{"moe_layers": [0, 1, 2, 3, 4, 5, 6, 7], "router_score": "softmax", "optimizer": "soap_variant"}
Below are experts of layer 4 (counted from 0) of a mixture-of-experts language model. Rows are named router (the router's row for the expert), down (a neuron's output weights, with its number) and show model dimensions 256-319. Each number is 500 + 40 x the weight over its row's rms, rounded and kept within 0 to 999. Numbers have three digits each.
Before each expert's rows: a language model's description of what the expert responds to. This comes from a sample of Wikipedia text that the model never trained on.

# expert 14
What it handles: Place-name beginnings. First capitalized pieces of place, club and school names, such as Los, Mass(achusetts), San, Saint, Dr(umchapel).
router:506515531488511546427524551493529539474554530514517512501495587513504558532476551568470478514500458499486467558458575457459483471476418507555480451480521499549451501444529459492490472548456437
down0:555525496390391503548514503416518499543555413494514463563506470482511446481502489474503524460519561512442498509487375465512538469489485475495512484593471481505450465460466467523490538527512576
down1:493509533567461515468517526455472497515562518539553475519518510514471478552509422520589531508476543470466489535456490485468455448394539563501525466525475438520477468504489473495505489507490549
down2:520492486485455545443520408568422565458427503469484549508503492505498487449513459525526485553498550497546490490525497486463463461524504549567623540485452547502481495483545534558444497479447504
down3:529470510516438514546481497425541518510490551553541498500604444426494558467465477515515491493506474523505557539459471409488497462501431490558524475398449518506550540471509495398482451440479477
down4:455441537522482470476517515411513501513421528506513603584450494529481466519465497551481577498518495460486514525503535558500526504510564529463537524427503483514452453463497494529538522476524480
down5:559475547446464454531485526510430509493519490530442457437482439587498473497443553502505559483527554462500568553511487457403513424532584626537526528496495487516512515534476516551509565508581461
down6:496493531555453489518514511499538497417510534492514541454522534522529504523435543486465485495499545487514492450504522444506431483476440481469473466416522560490525521467569497476486504525493466
down7:492483486523521466499419513533491486495540505535535512478528479484509510455489499517512447482481475546491517522516479563575488531490459477540516620417524484477473492443376495526517469465539497
down8:456494542485500487468475533509485517475440531553469495544446510569513473528501530575479421500473500540529524485525531461493387481492571504478447491541480561485434520499475448422554557525429539
down9:392511491464490505562526497491478484504372529493499448424511452461506517508430462483494473490529474555569503477547493524461512503516539512504427455507492463428544505481516431536502456482458540
down10:527503461567497436462570572509468521541507489437470487482525485435450494497511549518452429540529494566519560465494624457478513521524458517457480563496499492546453480452517527542468494529484527
down11:515443477447494473514529538544459491535426540492527407573504465463502508457508426516386471611496478594568528540464538511557574524449510428510444504476520482451448528574451441485448580491554433
down12:469482416503511498517526476529516497490463470479582491461472529478463569561520620443558505532500416430514478552519475522535441446534486468496527547465549413571451549471424492527414414462484495
down13:514464483530495478472471496477546489557450508485466480472460530568484546491533498513503499488544433613427531489485446507529464460446418563521583494513441522519528542570479518497512529557495494
down14:511513538545486519496504462428445469484571473447584489453524494563538507529467533422519478498480445481554448502493547492499599486491457443535497462503481494506460512486491489446522450566490512
down15:511477485499485508529428509485472467520484543466449548519531513495567424529482526495485573479461512469553490600551507518507437495482475448521569524511538532512535518482481482538523578478526544
down16:484558452545528553514553535478481520502486506535496445549479479512435445564553453535495521525536493496485533507496452494465529443488576557596495519468443497491459540479569466454540589458517496
down17:506544488589513585513579464457494490475413448563477551435462479570492425512487488490468520546489477449475473513430516449492447528549585542523515523477617507475476520527514495526552437513450513
down18:486567503419565484532437463533441591479461452534478547484535496528502520540422491473496426512496472462498451508523453495508467589505552513485451509424532463567426505486539575478493471451554497
down19:504548483467487463504479449410493503518530478472525558556500466552518528494490554551485516487473588545408439509497508475473510498504455484460524557481566513467502515499507507508444517467530477
down20:562545456505526517555489498415451457495511518480469561413509540503453507465581518492477551520465564490487546522375479476490533479539529464470506504518501516427549502462482507501538490478505469
down21:487459511478530502518559497475424464547516456502478507491470521435480459460520512533518477446487541599413454512463496520492502498560555552541558470539457552476475547457476471433496447478530388
down22:445580435486419485512521548511490535544480445494560549612504466383543470492522459530526497566565497504518531494463529549424546489493444475507579535557569544493500449491501530486594466528503468
down23:518477587529516427455483467524433477531566518494499533462505498503588605534425513456485475489456516510474461490619466529485437514454493525521517486512497515455487471508433476551518512512520550
down24:504534489530500470490503520479487468438478455532462515495565516496480402453513463527507525501606544538483507535466493466458507494483483524512514486536478505542457566478486545495480494486586539
down25:519522604514550457499461501516548534466547457453505528464557456571545450581589444459517536474529488520487471554464461509501537511574486528497478464494430455448477585461481458490450502516495479
down26:495490493539492493471526406500453544498504596527488450505478415515467597509535496499507443458457536536555441550563578440505518479513598540555482529502565498503468505569538464489572566468512477
down27:539548481509446537459441537504588483491477487492439527503519526530471482474506479469492450482524484542536460477429570543512516540474435542580501528507565464486483453576532528498478440475531530
down28:552504482495466460541596493499452495526477492474440525444446518441536519519465540540459492575449466537495498515519503546509504578504577467472543523495506528508505484652480468475555448489505511
down29:502497516465420507546480481537499485474428492533558521429445525486495512542495496508550494548508485520480553566499470457440464569445434510505477545486453515493526507482530520519514522513547485
down30:508469493516515526507459541504503484463486466501475533531512484478445516543498501472466474493505452557490489451487548588513466483479518424520496482500449442522417536538561511539482497426544555
down31:513532538433488527548505554456498544487449601500500452509496536419524518513536488468394435481505413522491548511473522501464558487513445471485533385461537480521516508513509515476544489509437491
down32:559485546463548523503547464542502519494526475532508526537488510473452429467511482547454489475494499568491595492487512496507491500457497488449469543483526519486545514552484573513547503474436541
down33:488481431511572531503509419478494524514500519550493570461510526564538437501481442524457490509500500450526471567471490501462439504475481562482561466464471441502550504509406487530535484514432484
down34:447593479474517502460548468508510545447454545547571430491461511596426461487559482504476495478498507449476529498495490509505439540473545559515441449480464478535504502492486516512483513504482533
down35:493579485543506538554518497492438494499475480482525475472467562506503519471531470537507588502551478532539499541534504395448539440484480447502490451522441512495492477483461455517490454497483493
down36:495501522514519394478509491474554549510522531551445560519520493455534512509553554488460509478581467455477507499480482581519486500568515496466485547473519464400556490476554492436504488533561472
down37:528594550501535542478497449476447490580538474432508534460502475469454430611492546410486562459575572483490450528465475529485550436580546487474529475520517522474464532573503461422488477486449456
down38:490500450480522534560523414464496527472440508448459440486548581510476423533554419552547474473534502484517497512502483492500578487447535544550524448465533522436501592550542498541487494434492496
down39:523452467500537527481530490486435483520537527468507474502549503505545577540507503466440606535510403518532495527458519451505518520511555498510434522532517534496547513509473489444456463452568524
down40:468460454523526557516463523507505500569553506506475484527489457512507477459438484544548529436537556442590509520524492505512555519486443463438519516524458571617525522448412483509572468476509405
down41:485555562474398510475526505464519466528530460477522593508493465463522500451473521531456487446524486563476424545486483551460473493433525548488552522458457544526507469452535570433628459496547549
down42:505474536479510481433494527532485457519609565420448448482467516539526476492476524496544490481538424554550458517427524538442545502568434544476449543524542520502484503521469516473530499535410519
down43:587468486499450511543581540500530524444525560519456591490507495546515442594495457511507506530583484511549471508558519431561549510541487502445482564445545579481492533436477526539537515482486448
down44:479536526522513424497431515522516517477534520549471451450506549517408480518504549498487486500506536485551491416444528446505549576474477572536474374446526551579522478586535482572566479561542561
down45:567455512507512467484554515474475525494488507502497555533525561542456470508502473485435537468445549523554502517513437516435561466475508588595438501490557485527491451520487474516504516507515481
down46:550502475449491552490494530476421502503473618493534569471563472491568450485526515472508496552515513509469512471493493535499486511499487555516473473553522497529510541484369486455516462478502489
down47:493493469501516451542440605515476596492462465480443530500536510413590477508514525518545464455441493574480461510540482555551503483485441594485564529506501453482482490498485521571542545459463510
down48:483535446480550591559460551483565507564457473480476490575497455470524486584543512557503561507419442563565503556545513516542472522474501523510538468485544451478515479508457473511502518546475554
down49:525504509485550518475568526559492591548480474561460506535476443424504507479496466514545545504460493444493468499520530583522486586515501470526477538485360462480512452488508510502456539485522460
down50:552519466538494531520495478487477490525526528543474519439501423446540480495429470534595483548525527429538524476409465621590464450510502449527513507548511475410490399490496476538486520492516519
down51:547548522540529453512569444490419459456429549442544511508455507521421467482507537474564497489515484519509422502503494504480516454469494478434416517457490557523486501507464482490467498486497489
down52:446539452496527424544475492479518437433513455501482520493484532544481568595490572517432528536531493467536564488522431517468554511473507502533510551513462535557492566521448506481508421525489464
down53:476486539569498448523420430529524484599447461565529545458477510588517473535559512438512603472552520488525532520553499450484598535456559430522505511490505514539429518495524507504437516567531516
down54:543494528523502471513490558521449438449419505458470553470453508511558497547524528490509463482539464434476498487548492497450430553543481540487553560530496517588560453466518488494507560580503472
down55:485486518477526432507521465513478463523511474506432519562466540486525480589493488507538499479545464525453533474494467596479517468496476521490518539471500449508507453533487530427480474466458547
down56:501509493467505528482530517485508492509488534510524545454503474522486535559589545490535510514602449397448506561483484532475527549440520563501497566545529470441481532518478505576521469516545489
down57:494506455515452523517544510486462540489429467525467505433549514451490489477504470507482558476506458503430473493491451581483517517509541479490605540450495499509443496490540470602539550461483470
down58:481544494488512556557453519506531476476538513493439485447549500468439540539527411488540488558526498490605493471541503520480490482483484471517523500488478504461539434465462571545467468547542459
down59:496464497452522548553504489465461437483564555433522528499560489541546573494532523508485422520499507520424471514510516531497602553562588480473460495548547530512410511483534503485481453505481378
down60:542531477493494558561475522554573490494512477516478493496468500423509430483433580481509442465529542570516498463439510544490529552507491402501460471473549442503521512473482512454503423495513513
down61:487507490462457532516504490565561429507539476502538519465468527491528510507486546537471536405579487520456489482511487463499472453528551503503476438617384525411524590565510467481526479512471550
down62:478578463497459427477489545497502523475547524508522512527477527525440559573470440529510489487469521498448491566560509526464513436452490500510471505519609479513520590584493477474459470527504517
down63:531522474475472440475465499572501460521498553524540509405505490452512563481475448554451499478453496481515455509512575561468476542539550472478554479514486448543546474491497575494454472488535483
down64:547557451479535453402466521536482498517492441552482483520461529520553504504470518429527471508504459541494495517456462468573535504541541525487478566519587498531525489576501540556426475507495507
down65:550450446452488456499559520467465538471513573550507518466525473508439446512497540584490508482443506513541504484530546502533501487487462569460531498503503472444529520498479602418522461557537453
down66:505439564456487503553517485522572592499522534503381545424529450519454433531566459501474485488524529511494485450447510497526445492550514450636492475449503532465532464497522462497547504493490557
down67:525544462445514504489546592546464451433542448511596501565507582468478575451547469544494461477536486510459414549417551490505554420540503479476432483560485526473520516480500514503430525533463479
down68:541521522458440430501527556496480507498497485526409535517477475518491481504484516526514469469502559526506518490463465477519527495532513536473511506587486479479498433529437634529524575508510538
down69:509535497517521512489533478530463468484453550520485478504535502504480467474467529478474477448448485557552518507518517433504581492498541486460476489425459527530567455456524474517540538531534495
down70:512471474511596459513503470560513549535530483510456572566512436492539520467428469508395531504546478498504499498518487557451476439513467420472519539502587540533479456511478550528502443471535492
down71:474526513468455474486466537478479518522527480518539523491525571475474481549430467440560469502480472597508498440502465449518523553500424448469521495534547456543437471508474458444515560470545470
down72:470547446488449484491574473470416472505512529496471458470510498492497611560495493493530485505513478573514480502503459458450450498546538542577496510439555493528434575498525526571498577502470421
down73:517529467501523416510475484465542532480493450567547464485443528519522507479542415577558465472486524461453490495513599585522547425556442496459521477471523419514580387502521467530468509507559495
down74:484469509486539524530491536495437453511437494497481554543494488550458428487475509460473584492464482440538471472496439515463440420605544529427540527483523572502514557498464550456579524493529462
down75:510500560531469468429539462475460483534471535501523510508513536519587515591548517521481512537485538436539501489513532510472432449484466463519502466542448540520502500417478510501464444514573528
down76:512512481474487551489491581489485567449455560495454522499492508510560540476532560566453517513537526533520513441510555410467459456437514510492538612517484437489521452515535508532436535480501534
down77:495521454455547581523511454477557561508512495529504456506495489481521517447529468402526482497504535547480538473572465529495506540498468411473485569547499461555480463480554526484419518517457446
down78:444518601488479470509539481566461614545527479455477510492486469445525484507495512548557487514498498514453498480459531442493519530426445543487457466504521481498534525481548396442531500547559563
down79:521438443536521504456510555453444548464486499456516518505528523522482480512433453444540489482493520504516538444509470489482502473440549468484543484489480547511502543505496448473517530533509467
down80:483467539395488539551446522536469484495515495463539509485445523581429517536427409526541537519479506550490470468519457447453497575489463472524564581498528473453434567541497518482486530458499479
down81:515570514464517554422395471535472560503458566482434591503515512433452501517560536471499486451497553566491441407531501496471512534528428455513429518526570443569528450503539517548443451469496543
down82:491459549455424453435444472530508473581480524496457499542521403459522534538498520517590584547539504539543612499563500442501426482421493479517494542547412478489585436473410544490584470464497480
down83:563433490532531480539518434455562446516534556499487459541515478459477560556508532575486484532494502538616489551493465545537517528465509599504580545463575479437481483420544511518498421521475498
down84:528521487512491473453508484442542502465507494527527567459430498437479452460525487526501532566500479479540526564506478419431491452464400491469430480517473515462506504549472454517508503528549589
down85:427445532475423522571540513528495545432557557507460518505504430579424491521489521563508524446443437478497564505493477480506525503446540548496530519513510406519551455490541459478478502403537513
down86:540523486488461487498506486433497469469496471491524470527503503537484531512448423484490425490591546505545532532478468499569475495552457570438458533434463504341571553434452531538514465509397535
down87:436497503482502537506501560447488472551521472456480477465429497475512502602560496471517561582499454521494539523487497467523492466533527516433516483523506504578451430522467509519469516485482532
down88:532499511578530563446498530475454508563484555528485548518506543497522468442507532493484485466409543513567530521546549455432524512444393460534527532520533483586441448506468418498508498499475501
down89:560568557534573524444575558471514513441463500476501490492482547522441614492525499554547541510574478481521530491476469549467508510483474532470522563541538527491530534490467588554446470495488494
down90:471517531463519552580529456560507541477506519520525502529488530481495520546488452539456523478443544589588518500496535476565539563483502470533437450485490473519507537512489511487473503465578461
down91:526469535533504500441507462516483477572467522590541508569551530464486490533465505491534526528468487515533562485555507563464439511462481474472513440494472546454423491528467545499521498526522481
down92:455482514478483557494495450472473633531516519476571487477565457413493455455429502531519529493450493521491443521513574506509496468513537496525507536509459509422504499486494454519509517439510529
down93:540505515530525480536481593494546498425481452453472521482445470471532510475449573432539504485476498482493522453489507536461528481518496529422529535499478439461511430484454634564465552499540646
down94:476545415537533476507491491549531501548472437387500503451439493456519492517456476511553517521528443448482458516424512512503493579496512512592533445566535433489508567544459501525508519521481460
down95:522480521469578496469565483468476473490536514497435508524524474490543464509511455593463539502477457437554506384478535552469504528456515535425529548488499461528486420397512451488550499483618472
down96:489419449501517511425530547511518567527523495528414522520567542573558570442433588527473467445491481426455494549492498424510538494522552457547538498513548522533516518461404429536503460474483554
down97:413544514549496489581478502538551431496542470495513501563494478605439487508500522516500515532450491431463494458508411469475540492492497517485485487520487480469432460469544558487429538552469567
down98:503541468463523491482525519482477529543503506506476549455542446562478456562470525523414405511607549426427531474445453463506443516457523450532546465503494535486427518515533557490539553495539514